config = dict(
    num_hidden_layers=13,
    optimizer='adamw',
    max_grad_norm=1.0,
)
Below are experts of layer 8 (counted from 0) of a mixture-of-experts language model. Rows are named router (the router's row for the expert) and show model dimensions 0-127. Each number is 500 + 50 x the weight over its row's rms, rounded and kept within 0 to 999. Numbers have three digits each.
After each expert's rows: a language model's description of what the expert responds to. This comes from a sample of Wikipedia text that the model never trained on.

# expert 49
router:524504525525455496495516528440447563431507491455391501483508446428483426581515573416517568510496481606441480527516523494556516447442428493506452469501539473452474488435531546553440543593556466491547511508529509431527463516488600519520550513474517417484402483498532455479491505485446517536464355513427497477464387477425463529492441461467457590449506601429531609571457489514453489552432
Mid-name vowel pieces. Vowel-led pieces inside personal names after an initial capital, such as ay in Wayne, il, ried, weet, accented ö or ü.

# expert 17
router:500532523496473470557570462512511526428379551543493452573449450385423485501430579400498557458550481492466481539463534538522535510471537568455510465443476474512506604428495488413511450499441474536535595526502463449479445431520555483491458461463480383497479486545493461491466500528509530490508364551464533519460492454474526553514489568489447547440481601468521581611567491476475472553523
Number pieces, "as" fragments. Digits and number parts in statistics, coordinates and records (36, 28.9, km, million), plus the piece "as" inside names like Grasse, Las.

# expert 40
router:539489494430538548519555509463486489465513610516534500561453459503361489592455539431492473380473503523464510536498637510438527417446538528493496534445522465473519442449459563481490425494486497448507542486521461485540479524500491406468527446489456466466527515532581488515557470485499514458538385447431518484452450508435507521489494459445450469466522541474587496580426501577499543464541
Headings and layout marks. Line breaks, == section heading markers, table bars and the first letters of headings or list entries in Wikipedia layout.

# expert 54
router:472538521536498491483497502457506510488522527546545380540540402458427497508435598561445549480526494592473441517520471504546580474487463468565503497501527582521513547487566542536455487502505508476554562503542514475451499477476555476526532410452524397509483540516592455467455544415551485507495403490406471467547461496415531543431497543560451531510368560543471523578488494464487511516456
Sentence and field ends. Periods, semicolons, colons and table pipes closing a sentence, citation or list field, often merged with a word end, like ed., ion.

# expert 32
router:502557563465441514545470508493409457426469512449477422518439390411496416563441507474539573542557507505475480514471493486540491458401490507513461534537559543516520474506504554462486495482536473448625492596496485447473445476499544552492540549540467353500481463527558477473492455458454601474476356534475553542515454538445546516478436488473436523487507571494510556622407476521515501501413
Personal name pieces. First names like James, William, Michael, and mid-surname fragments in name lists, e.g. Ag-ass-i, Kenn-edy, Ben-etti.

# expert 35
router:469529496484493488507568496416518485566513512573515468591545441455459490490494540543508501401447525489477466539446504436538518430442502520486503461458513554479542459434386489528591520482534467500495596501468472499400488475446575520535535497489403425465460502444515473517550523520479521447519375464426480462495438469500570538491578509424603484488546539444535533545497563479549424467532
Word-initial name fragments. First pieces of capitalized names and multi-piece words, such as Mar, Br, Sal, Dallas, Solomon, Socorro, also dec-lined, offic-ers.

# expert 0
router:526487522521463545524481531480602451454456518587404484468416445468552441504419548512456471435554500476469500498487561509461482499488515522447456541485492447511507531478501552476502475430455520445512540460480588468468449507448475568513514434512489472499484515496512472434516558445450543549567425535428488485484482544462565489521503475489573466529522580431604488611452427481434464519501
B-containing word pieces. Word-initial or mid-word pieces containing b or B, like B, b, ob, ib, Bar, sub, mostly in names and surnames.

# expert 43
router:421510551543505561457524522499465499462490452531493482561429455477369487544476555425477533400498530549444534423510560524521573421436446562519503518531522604502478449559462490406523521493431434499468470597412492440518469482448575460511518449576504434452509509488468546516506505519580527462532387541486546514509483443475461526470480427478527538471403557512471559510479492516448386487494
Year endings, today. Year digits after a leading "2" or "1" in dates and lists, plus adverbs like today, so far, for example.

# expert 22
router:465529493524541562530472541455522558500492532496520435532517376388507478540500520498492487506432535450508421530438570500474467479438534565525522515534461589464405406506439521443512485436511473508477540555474456450473502518503526468474552417573514449512451517521595533514532491475488530441470374486417532459549433474418511555481491576536481486453490646408558528554431441500541528523467
Vowel-heavy place syllables. Inner syllables of non-English place names, especially South Asian and Slavic, like -ar- in Maharashtra, -ask- in Saskatchewan, Bh-, Kar-.

# expert 39
router:459492484469518511501429527444519418485542511489479444539459398452399413558493513455527522451486518535535467437400562500516513394496484522551444564433462570438452510454427471434517404474457515513489528512514539486474464525469568461497384538503553436419517507497473473540547508469450494507473331467405483534471384551408512508495541512520520538452549542457561555597503443524591443560481
Numbers and quantifiers. Counting words before nouns, such as two, three, several, many, some, half, at least, often after prepositions.

# expert 33
router:400511442522567443537437494390423508545485506545517460526455438506427472473491544472537509452444448511464416558460535431544493417493498555525446460520563477476435451509490512535525557571475515525494490486529474555429501434563570464481483476509427360486474538510494540471562414458505457513515375457473433549544456440428481490467499512512416567467344548456554520541516554510498402520510
Short pieces and function words. Short syllables starting or continuing words (Be, Re, De, pe, ou) and small words like it, but, or.

# expert 19
router:524476479471518498592541536480481484520466550537474477537467454506311435496494581408475588497543539468478439537445535488500560466458470604532505517484524488487459499454522500450530465498489496424497534586473464477532443461457546467475491472499460377516454513537564538476469483468622447429429291546446534470493484452466485479483539456512502444417461532490544573516447511497478376606469
Category nouns closing names. Head nouns or suffixes that end a named entity or measurement, such as team, Church, Congress, Institute, °W, m, politician.

# expert 38
router:491524503473464522594436489472545467478546516575438464548483380511516477482481485447477530540525474511450517513472446459497515443420459507484478451515539518475527452442457504471526501570532500504549543517454513539522495435495582504514531498519539515469488504550559486442493542497465490549462353478402532510483449494491541606515475549533544505473465619475521509555526456506474370553463
Table separators, foreign names. Table cell separators, semicolons and coordinate strings, plus pieces of foreign place and team names in tables, e.g. Glent-or-an.

# expert 29
router:541545488486559538552450528486540553526448466588444500501407433399506499468461474444526555404442506583442377488495518575581558468493513596509422434463427475492508465415449539543431451524488500485600599478456502506575507529493506577519531515491516390451425493487562487468464428466533450527491379519498510484466433492403479542458490503469535523469544546445546581534467515523493437449448
Mid-word foreign syllables. Word-internal pieces of foreign or uncommon words, especially accented letters (é, á, ė), such as Vivek, Paralympic, Etymology, Bălți.

# expert 44
router:529524443492558512454460515469561530455430505555454433465463447465480450520424571429513552438496502514510549517471496525500531497463414513438501409511531536458540583450538446385473409512471462514585433536459483408428505476527531502536454453503500394525496556513529532481546546449555538566471394544428547500454436471448458469550452466545465539431474532538539507579499487500515450581577
Auxiliaries and capital starts. Auxiliary verbs was, had, has, have, would, and capital letters starting words, acronyms or song titles, e.g. NDA, MLB.

# expert 46
router:536527536481517565504504500459483512454460553528494483469507422483339445512420584509458515408501453553442427446425589511484527464389518498427552498445563521539492502523403474492447482483470428560491491500504547445511468573540459491459548380497521362500548554548543500462530528490467530543500407466413487512530447441473433488470452477490479476427439591483584594504502467518443437520451
Media and product nouns. Nouns and name endings about film, TV, music, games and products, like film, television, YouTube, Commando, Baseball, water.

# expert 21
router:425525578449430563500533469487561459458504491519476491522526437496438489547390499496456551496500508431466436564418516488566560549547479495574429497407562537546481416556433587469505554468535467506522509465483471459468470549565535475474529433569469497497468417539572501469514560416585571518499352454422496544555425484423555541503429496490481491425501606457575489534462456408443455491447
Dates and years. The first digit of a year and month names before a year, as in 1853, May 1963, In 1246.

# expert 8
router:519534490522537544581542512598575427341516516600519524553506406422323524527442533417522563459460574449521552501512571485554517446470554507466503410426440461424527478474430522469564483483533427445532674573492497472462529465497476447502484506428464490532446531559508503521521483517594519522495379561486531468521428517487444557534516495501497488443529544426605587552508507485421406507528
Plural noun endings. Plural suffixes on nouns like -s, -es, -ers, -ings, -ations, plus plural words such as years, people, they, were.

# expert 7
router:425491506463475496501490480471511406451512508679564488514499368459424433485429579528521512433507533519502554538459493486497551402402490530494500497527561554471553554469446590487530490497488529516603562505496473440437503509555492454492478449448437359561477508503488523477503530481585473543492398479448507453532445398437484496489515528516457505465486570517506512572452539457500487562479
Table and list markup. Table pipes, list hyphens, heading equals signs and cell numbers in wiki tables and discographies, e.g. "| ", "  -", "===".

# expert 42
router:519539505506494509591490542470493473440519443508543513466527427476377491463453649466550566487524467495472456457435548521511529437485429523491479458517500518479620440473445615513540397507525465561508515528409552455459531439533489450489504520473474490457480480542591562480529531476559513518500291507473453558507437481438489488512511521508482533491545604475489497511460473428540458512386
Table cells and digits. Table pipes, digits inside years and times, currency signs, colons and line breaks in lists, tables and discographies, such as 1, $, £, Mrs.

# expert 4
router:460569517502490542514473503440491551505487480555553444535494386400483451597447495478548571489489479501483517529454540483547490472473470576483510569471507532485491425463477452475507504458477419448465478521436480409579528493455531529481413547539522452467494519534503562562532511518492485466438381476407471525550471522472563519451430490616462515400520541411569572520455470515511498513428
Non-English name fragments. Middle word pieces of foreign names and places, often Slavic, Hungarian, South Asian or Semitic, such as -ish- in Mitsubishi, -van- in Advani, Újpest.

# expert 55
router:492486526478504502572544483473490537535479527531459479449490391422272449598507553481522568450524551527467458491417523537557504462397398514457455498511544572443483535513498490518520520478537422460564491521485483438490445449466498415513584473542494445494484511544583511472537505479582485478486366505428508475426480531484601492525428457520499605436422535524551604533416395516550483560458
Places and institutions. Place and institution names and their endings, such as New York, France, City, County, University, -ville, -son, -berg.

# expert 1
router:522558533453472483576520567475513514476486535486547449465461458459426484502400569414515537519461448423497380527472525542563482406446521496454469529530540504451513466507472536544532508571456516522548523509438516402528542520524497452487520482604443456540509564460576445470513513518518477537528396492389498494549495448474455501495532570474557459464406569477513516635494505492490499511544
Reporting verbs, score dashes. Past-tense verbs of announcing or writing such as announced, said, published, plus "on/On" before dates and dashes inside tennis scores like 6–1.

# expert 13
router:470509470526504460478487532421455510507478496550495489513488415492503456546404573493513527475506546534482499532406459507542540452485511455543484494480494556441450494578509470498481487456495508577480611550472467464422491471497601511490490561556450457483585510498588493518511542506590601580502372477474395540500470523541437437496579545572487454367501526440571510590493480478508515498522
Word-initial consonant pieces. Initial consonant or consonant-cluster pieces starting names and words, such as L, R, Br, fl, Gl, in Hobbs or Gladiators.

# expert 58
router:413502486508451547544519488511557561416506499493440448491466436533339495533434540439466593495513473488461460446460536511550517483512526583516420488509554493503492401493508476421515470498528444534503548541501508435427414473486573494525562411567462451453480489467571508459488510460638571457495419502406551491545468482521508530468445501545522528409425546503529547565454478450484402534475
Copulas and conjunctions. Linking words between clauses such as was, is, being, and, and commas, which join a subject to its predicate or a new clause.

# expert 62
router:459505495458440466542443509533541453503502542517459475510547500460438446551410495549488523489515497590470436508468485529477557495532469497533453484524584480474543524517548603472463443450520435539550561390510465467484527477542535458556520531536407384509461482510555538495554581475570488585531327428364455465484458496422543528457547530459436545477386488459583579603439503496441445458414
Prepositions and foreign particles. Prepositions and name particles like at, of, to, de, Le, La, San, New, University of, and German or Italian und, dello.

# expert 47
router:521505447459502479503513540489473525446445521566498486503508450448464420575452568529449539506547552480481517492445551539527499427480497519460447567533450580440591537506475517451550460435423484493536443527490484406459502453491503477537491544505514471518471511481529492482494596567580547560467311442483528460405430447454595577503565504431471530463435536510507612562515414467489451490465
Prepositions after verbs. Prepositions and verbs starting a complement after a verb, such as with, at the, on, from, above, "decided to take", "followed by".

# expert 51
router:457521490447599544479489500478567454505568499619484478462513389438457474475465521535541507460449459605467529480488523525552520513455473498514494440474499512420564573504474505512526447536529502530481471528472504464508515411525496523528475481479473468465428523521574513518587587457545494517529373555460467396449392503437443572521497476436476546482423542523587566540489503502444433500410
Capital letters and abbreviations. Single capital letters in codes, abbreviations and initials (MP, E in EDT, U.S., team codes), plus the co in alcohol.

# expert 18
router:378441490584551512545464556470498543432459549604507473539492401466468468512464557389524544434571519515459486498449465472541553486485434580471445437446522565481526488516549536446562484513483458510478535573514497482444420423478544484532475475452486437496412502473496500465506522491575512505488427534384430479512422518505542529483550521506429436429508585451560559518485501450475465587452
Single initial consonants. Lone initial consonant letters starting a word or name, such as T, S, L, K, Ch, often after a line break, pipe or quote.

# expert 52
router:443481542443466474583476581453483528474490528573534519553514363400418438570447534420488535398476522538454441496419573487503496432454461536518441505512472531454515519558420541456585471526522447553527507504443422429502475526496533454548461454443500436525477564467579487555580527518613544534494311459370540458535451492487465521416557445463478569458535581473557521615522495500530437546481
Articles and possessives. The word the and preposition-plus-the forms like in the, as the, at the, plus possessive 's and his before noun phrases.

# expert 53
router:422468456508487490508535551476574495495484459591524512484524399467492414525418574451514552364544537605461449542463519515515506466497529448488464533542537423444437587480494595589507446507519516572505422461530429392533506452500582455437424546464424419520511465540581568533479600438549499525526424443439438447509406446427515513476494509497522565477444561439520554534433475511556404498486
Punctuation and quote marks. Punctuation such as periods, dashes, colons, slashes, opening quotes and brackets, often near citations, titles, decimals or paragraph breaks.

# expert 12
router:410504447420439475512490425456474444523448489551541482494528472360442487443494535454476448425516453489508473444520471481539516387392441517451400466435502547466516503468453552507504571518481483455524500474475465399551467423520525404391506520531518412473466475443521489476516491496501483484494373555433524498514459478462503524449586545446478550421482570498617578550409525561452460512460
Vowel-initial short words. Capitalized vowel-initial name starts and function words such as It, As, Am, Al, An, there, often after a comma or table pipe.

# expert 45
router:411537554424505457536410570493465505425491504472548420535556417459437434552337485509518565430455503467508521564482599479554546463483506556435554468506558503495535497539465565503574527550514495527510519543432554447478521460483555506521533606540457371465514464438505454496521503426557523496475349477451424426536493517408552549549467541462537564481536583480517546587492464461510471546425
Given names. First names and their opening pieces before a surname, such as John, Michael, David, Ann, Gail, Vince, often in lists and tables.

# expert 23
router:490553490479514532489513500502465574527470450545472533463476479417379418440490548426477571405447487534419498439466496535516492397477457515475480463551492526464505444497410499501582413532455483435596515519485517454506469433412552501493473494518501451524516562477516515542501514505487497521536386514484463522540480500477465485448484460482472502443473690476419468599561500521523420568459
Sentence and line ends. Line breaks, paragraph breaks and periods ending a sentence or table row, often fused with the last word, such as "people.", "Celtics.", "census".

# expert 56
router:484508555490509510501495490517572462480550471443535393559436487416367498495527530434516551418511469439419433429417511508572507473518492491524416625447604513479425400446542459472488499505505521517545583469434466478519442464507534478567454397492469437445498523499519515529468539460556466498558439508459463564472393476482499499398593444548394585526477528483536565575502531425399437613515
Ordinals, quantifiers, non-Latin bytes. Ordinals and limiting words like first, second, only, not, most, all, plus byte pieces of Thai and Japanese text and degree marks.

# expert 6
router:454499591512450471550472482492492501474547500590485435534474454467450464489467457553504532370488415507483479471469539482505521429518536486479447497485508526533515401487448543548486447556527495551528557497541537465522506498430549441523468483493494432446536511597564495496426555472536574561439435558464467570549520482533470524504405431562606548464448506500614551569428543517495430453522
Mid-word Latinate stems. Word-start and stem pieces of Latinate words before suffixes like -ic, -ation, such as dynam, pl, trans, class, publ, plus year-initial 2.

# expert 31
router:439519492507545543522542552463440476501469489627547503558536390544415499530481551457473542431518545570448470481493557538428574379486473512486455548460546519517515459534467512470504484465440491447433454585499467458576514448554502521441511469526590404547485517495513498527488500480476490502493353509491435450521492461462488629491511412470512442495405610455503428445481481474484456541477
Year digits, time nouns. Last digits of years after "2" or "1" (020, 014), and time or place nouns like day, night, death, time.

# expert 60
router:487536493477491468547497623461415421518552488522524525524476442436280456476446579468530534524471443493493436473503496509547573515522465540508480534465530479399497482530547515440459531473470490536536478497472538478409419405459556512499537528502528485408446505500487481491503598502560471547422431472447516493512492473541521532457481525504503491433455514518614582566513493490541491545461
Table separators and to. Empty table cells, dash rows and pipe separators in sports statistics tables, plus the infinitive to in phrases like failed to advance.

# expert 63
router:501495480491525548553426535487487491446469584493477534441555348393450477432445466519499532503478448475491526436497500405541510465531460582523498473434482570460530467478473534477526538518551455497544584488544466467500520518489574487455482412526487395441525469558555533566472556474528563544509378403437496521528426433515543525476458509519540543443512589395556574594504572421477457509402
Mid-word pieces and separators. Middle pieces of names and words (en, er, in, el) and line breaks or decimals inside tables and lists.

# expert 10
router:488500532452508489429467554486506457463477575500475496421424369453386451491462521527513534511530549473447442490507493478500460441480527562510475518522462536465505499491517586506510493524448456518576559488429564407521489456523491512533450488454468455478511493580473486458471519557489534559479453524426430589479409414432466535473593512463549527481408533498461619585459486528475429486419
Suffixes and function words. Adjective and participle endings after is/was and prepositions like for, of, about, as in impossible, infected, reputedly, useful, known.

# expert 48
router:502509527495530496552513472483556515439505479538440479487486364461359438536470512488488530494427515559497467537408499535498504497452504523473515483498557533447508566480492482460523512450505519423577524537457444524546476470528541542549613463496495367472503496546553519397562532440540480529434289523515454492464401450452532553482454459451529489468463543476569585611446543462526455528467
Place and institution names. Ends of foreign name pieces and institution words in names, such as University, College, Museum, Street, -io, -ie, -ić, de.

# expert 25
router:425455514447509483539428502470520495471501534600499520522510432452430436480431511470486453506522536482516448470444517427567567429477521538486461529449500532482518433510443520436584501519509414457467488453417494489479506490533519494501443468497496364458490455463519445585480443519531444505465333518461449503538427513434516563508513502505559552429474524439502504570539465508502368470559
Month names and "in". Month names in dates like 16 February 2012 or July 19, plus "in/In" and date commas before years.

# expert 41
router:477540485512527508572428527535594390467549516541504468520423416429370457462465505501561515399473450536484480556412479547503541440382507487504439527492551447392524497448486517488593480571451460480558564544541537525504434457535547539457508439482461427431471511523456536469564583532570515445461332489375476499494397439479533575493518565458504535462482559461524549597497456483439528550451
Function words, infobox labels. Articles and "of" in running text, and infobox or taxobox field labels such as "- Clade:", "- Genus", "- Website:", "| Total".

# expert 57
router:449510574417470511454532551496468487514531519510489406539476413418370522548459563476503611455466543507466459526398554527448474416507432512491424529518494581413521486533450541430534458492475479500474507518468511442514499519495504536472459440413502448487548508506564495519519525466540521610486290512396435446498371462432466504498552510478526505453527546454471512576504486464485474593484
Determiners and ordinals. Possessives and determiners before a noun in narrative prose, such as his, their, its, the first, second, continued, 's.

# expert 2
router:410474475493457530470532499451577473539474614552490487546507459369446457501427515515417517461479516531539466497476595487559527481424394616462498548482542436502513480519507494465481464565493464432520494423533533434529465465518494522508511485530398390445409385511548509483537446474539477591446358488418473489505382515462459545493458530464513523397429530426506530558513490440369429489531
Location prepositions, compass names. The preposition in/In before places or times, and compass words or place-name pieces like North, South, West, Main-land, Nor-folk.

# expert 34
router:471474553454519528560597513475479521497544561546496508527494354429328443590513561478524570427482523520451470448366528518566550459385442498473472465537505615427524497530406559496496516521504422434561521581526493455457445490465473490459590504510471404519484524563520531481558543490548538483470386476410526452461476524417563545457413434558567546427508540460579567519462421520528455467427
Place and team names. Endings of place names, countries and clubs, usually before a comma, bar or semicolon, like -ville, -shire, Rennes, Aston Villa, Thailand.

# expert 36
router:524499446449464520573522440412418489561438521560493494532508433463500506478527589498503496411520437524518472466440571404457556343467555508490474525396550455450451474472434525536466437547554585567497557456552492440426468502459503494410474445460537417476494507489537549499511552431456541527446366594480536453491503403476505541434530507523511456514443608404578526556496533525479448499412
Word-internal syllables in nouns. Middle or end pieces of ordinary nouns, like ot, it, ic, ad, le, and whole nouns such as band, ship, book, car, engine.

# expert 61
router:530513481523514436518560506497489536403468570569535484492436484444345466501401538456467508498528519493464497537532515519563511444449543547461499559480515529482635531481491496494509472507470460462601491559503505389442502522565519492508494472519462524577482547497529463416511557512578587535500473533435524518429422489404550581481584501500498558497502589527490584585502424511529548514490
Main action verbs. Past-tense and base verbs after to, was or and, like made, played, released, used, began, announced.

# expert 11
router:484533489452460547527446533434534467409593471553480489518500375507432456518411532432501519448509549495515421519453494502531524507490476492517514484482591540499490535488453495507533535479461550486425630457513438449490458559473495452489484434551467482525477478403557476554468527503526505546483401488475470522552438516499530552521453483502526464399613572493515489593367487520401388472419
Spaces before numbers. Bare spaces, closing parentheses, commas and short function words just before a number or date, such as "a 1953", "(aged 75)".

# expert 37
router:437506427439546498490522546452605487543478564541569552528465492431438415563403514503426521456501445556432452505463565535545507474498430537490429487440496554512494489495484565468467479527458506522540460490523465508583498500532526575559526556482457391484430476516462476538553566501515550548486450497417453451500477535411522570531442500460516522496383587430542529605486462389448427525440
Digit 1, Romance prefixes. The digit 1 or 0 in tables and coordinates, and word-start prefixes like al, In, pro, inter, con.

# expert 16
router:459513585479512448562430537463489487423492508515511442503491342496434484524353567468541545498437499467483514567485569493534556472504501580477491495443519528479490413485455603491542486439499548527516507623424456496494536444451496533510533604471506432452480472509503525503443531482535476508447336461440475445551481496409545521537512506464493551460542599465558473560474530433521501547460
Personal first names. Pieces of given names, often Korean, Japanese or Western, like Han, Minoru, Danny, Steven, plus he and them in biographies.

# expert 20
router:493497526478550485509527456406463534530465543504495428425513407503453469484495573492442579454525461475424474461487538470480508409421470563504420520460621492520482555553444497472516433513523512518553540459513522488574471530541499531497459494439479358504512547453508467464556551449540494538510427559485527577475500417532442544500451492538402489485393651394510474614492488507513504538383
Mid-word suffix pieces. Short suffix or mid-word fragments such as -ist, -et, -ant, -ent, -al, -ate inside longer words, e.g. reg-ist-ration, mo-ist.

# expert 14
router:487507489499516533585510506449523437453494552563472501536519440444266457505457539477461511493484539540492546558465535550436530354472531515454438481497491465493516450491474532473463552522416578502541479568534499537532516445579518437503587483456495413478522515466615525505508554473493557496523374567485487444505456510431501505508470479522518443503471620490541494500456431506515474529505
Abstract head nouns. Abstract or institutional nouns after the/a, often followed by of, like role, development, system, leadership, value.

# expert 3
router:468540490470502552536450507499529433525549542483514476543567511435404479476401609473455586521531437412464447531456511485575537527514406453534518509500447531483511476463520516545545533530531467523479504500504515450529436535506486550476553533467491508498489499587514467462486559443543485583514411523414474614547403476428514592447488491463485511390527494517552567545440484510510424517434
Table cell separators. Pipe separators, semicolons, brackets and dashes inside tables of sports stats, election results and track lists, mostly after a number.

# expert 24
router:494537430522510548506570525544490598552487574574540411509452447480329452465455565459447581521485509460459494558496451519536586461447535513466427437477485455502533573499426510510534503498456500492573512510517460403408480451461476449527504549553480445481503539507510510462483569509563600522452392537435501449420467483457484515479544507541440545427510555492548525610465570445546472529481
Conjunctions and clause verbs. Clause-linking words and auxiliaries in running prose, such as and, which, who, but, had, has, would, often after a comma.

# expert 26
router:509536454468488538524590480513482445443484544535501468506508405537365449553422479391460522455512554574487488519455516524548500415392505432517508486497578520448549502535460517467534521526470496465475505443528495434548531469592543470474522426546502493478502549493532552508517567466435511480476424463469485552553466484456476519465586568464514532391466576509545487524379497477523454558519
Section and clause starters. Heading markers (==, ===), list or table field starts, and temporal or biographical words like After, until, died, (born, season.

# expert 30
router:514527547432551487544560507547579544573466548523463466496467473424369478545442542551550606478541478493422492478447528517518540388509514522506437500527524500502474444537517529556506524522488491535454514487567560438519519502493502514455502514460529455485522522536556498486449513467564510548419414467429492476523529534450500533484541493525469549431465637379493490513453474507463506511501
Noun modifiers after articles. Pieces of nouns and adjectives right after a, an or possessive 's, such as press, space, major, national, U., train, production.

# expert 59
router:452550473486481594529539515490560452526494467607505523520534427458410424530525552493479557430523470497442429423437596520524479498418419463562441470506522535501489446413508559445524478521503472565592532573522539474516488483487546549495498495505559490478496539460517433496523505474547466533481404444451523537457434415490530476481456464467503522482467640518517631495432478443487428469477
Table and list separators. Pipe cell separators, line breaks between list or table rows, semicolons in number lists, and "including" or "such as" before examples.

# expert 50
router:503509489423569505537448531547521479468508478586571521616461450517426497494528527580599442452505410571505455533437574423393575452471499530456395437519503537522476516482523525537476490574489480496469567433423516492476493492483525418508498455518420398521516490474558456475531514508489466514444393509496445525587470428452543557528581509471470520454468561418569469586505485507525438525536
Word-initial fragments. Opening pieces of longer words after a space, such as st, comp, con, c, b, j, e.g. cyl-indrical, purp-ose, lay-out.

# expert 27
router:478456552536457476485469532441511487465537544551533448451484340481378527595465526463479549410439533502428478544476622456509482437490453493514534457424592552462459536565489525443527511470519455466528497502505553432516470534454478466496566437544539313485494475553553475495563484418495480487511382491424500517475403472513449520491485493436470491531463589439564558609529434472461470541479
Word-ending pieces. Final pieces completing names and words, such as -ville, -ton, -wood, -ish, bro-wn, plus colour words and City, Beach.

# expert 28
router:442490506560521522435502492445516516463489519549551481451452431437424428537464518465534574468446527485500535522459596530443568489390517509497527470462449537531469525486495568536473477474501550509475556554475603493536438501487468446498424527526501400408554499511555459537466485477493519538506392466423521442515459482454511548455458456476472503449553539426556520660505553488566494464466
Sentence ends and numbers. Final periods, clause-ending commas and digits in counts, chart positions and table cells, such as people., action., number 4.

# expert 15
router:461511532480435457534484459496548557511505424564587349566452420471456488563471468459525502430493504487530529519442568539504547489395411521449467410391468546404557468528494475458510514522495498416498526605463502420567494502478546457441486500440479385498437524501513509560507496509496479565461440462416497452466505512469569574488527497498518519369423547485583495527491408501446447570508
Capitals after breaks. Initial letters and short pieces at line starts or list items, especially Y, H, L, romanized East Asian names, and infobox fields like Country, Coordinates.

# expert 9
router:528452460434500485530406509506580445455428581529534497495473477424483411601434488532502531457530500504480515498458481497493532429411563520539494519545517540508510472507417549467559445554448461437522566502529502473546498479515549543538497456459533433444421514473493498512542510461522581544451348451382494516477472532413523576465529502423448496537412551449597540622436421440505446557399
Prepositions and articles. Prepositions and articles after verbs or nouns in running prose, such as of, of the, for a, in, to a, every.

# expert 5
router:443461562502589500488538534544510462480498499520502472560450446462334501555428500476499560433543456512462508508517539582501537379516467555533526513532504601472557545532447476437567525501445512542606550533492539559558475461567498502459515445495498415438468448540568452480509569504506483461482397516397463519506437495449529566490493539458496578493495552571559557571507493538505444469525
Two-digit table numbers. Whole numbers, mostly two digits, in table cells and score rows, such as points 58, track times 2:41, tennis scores.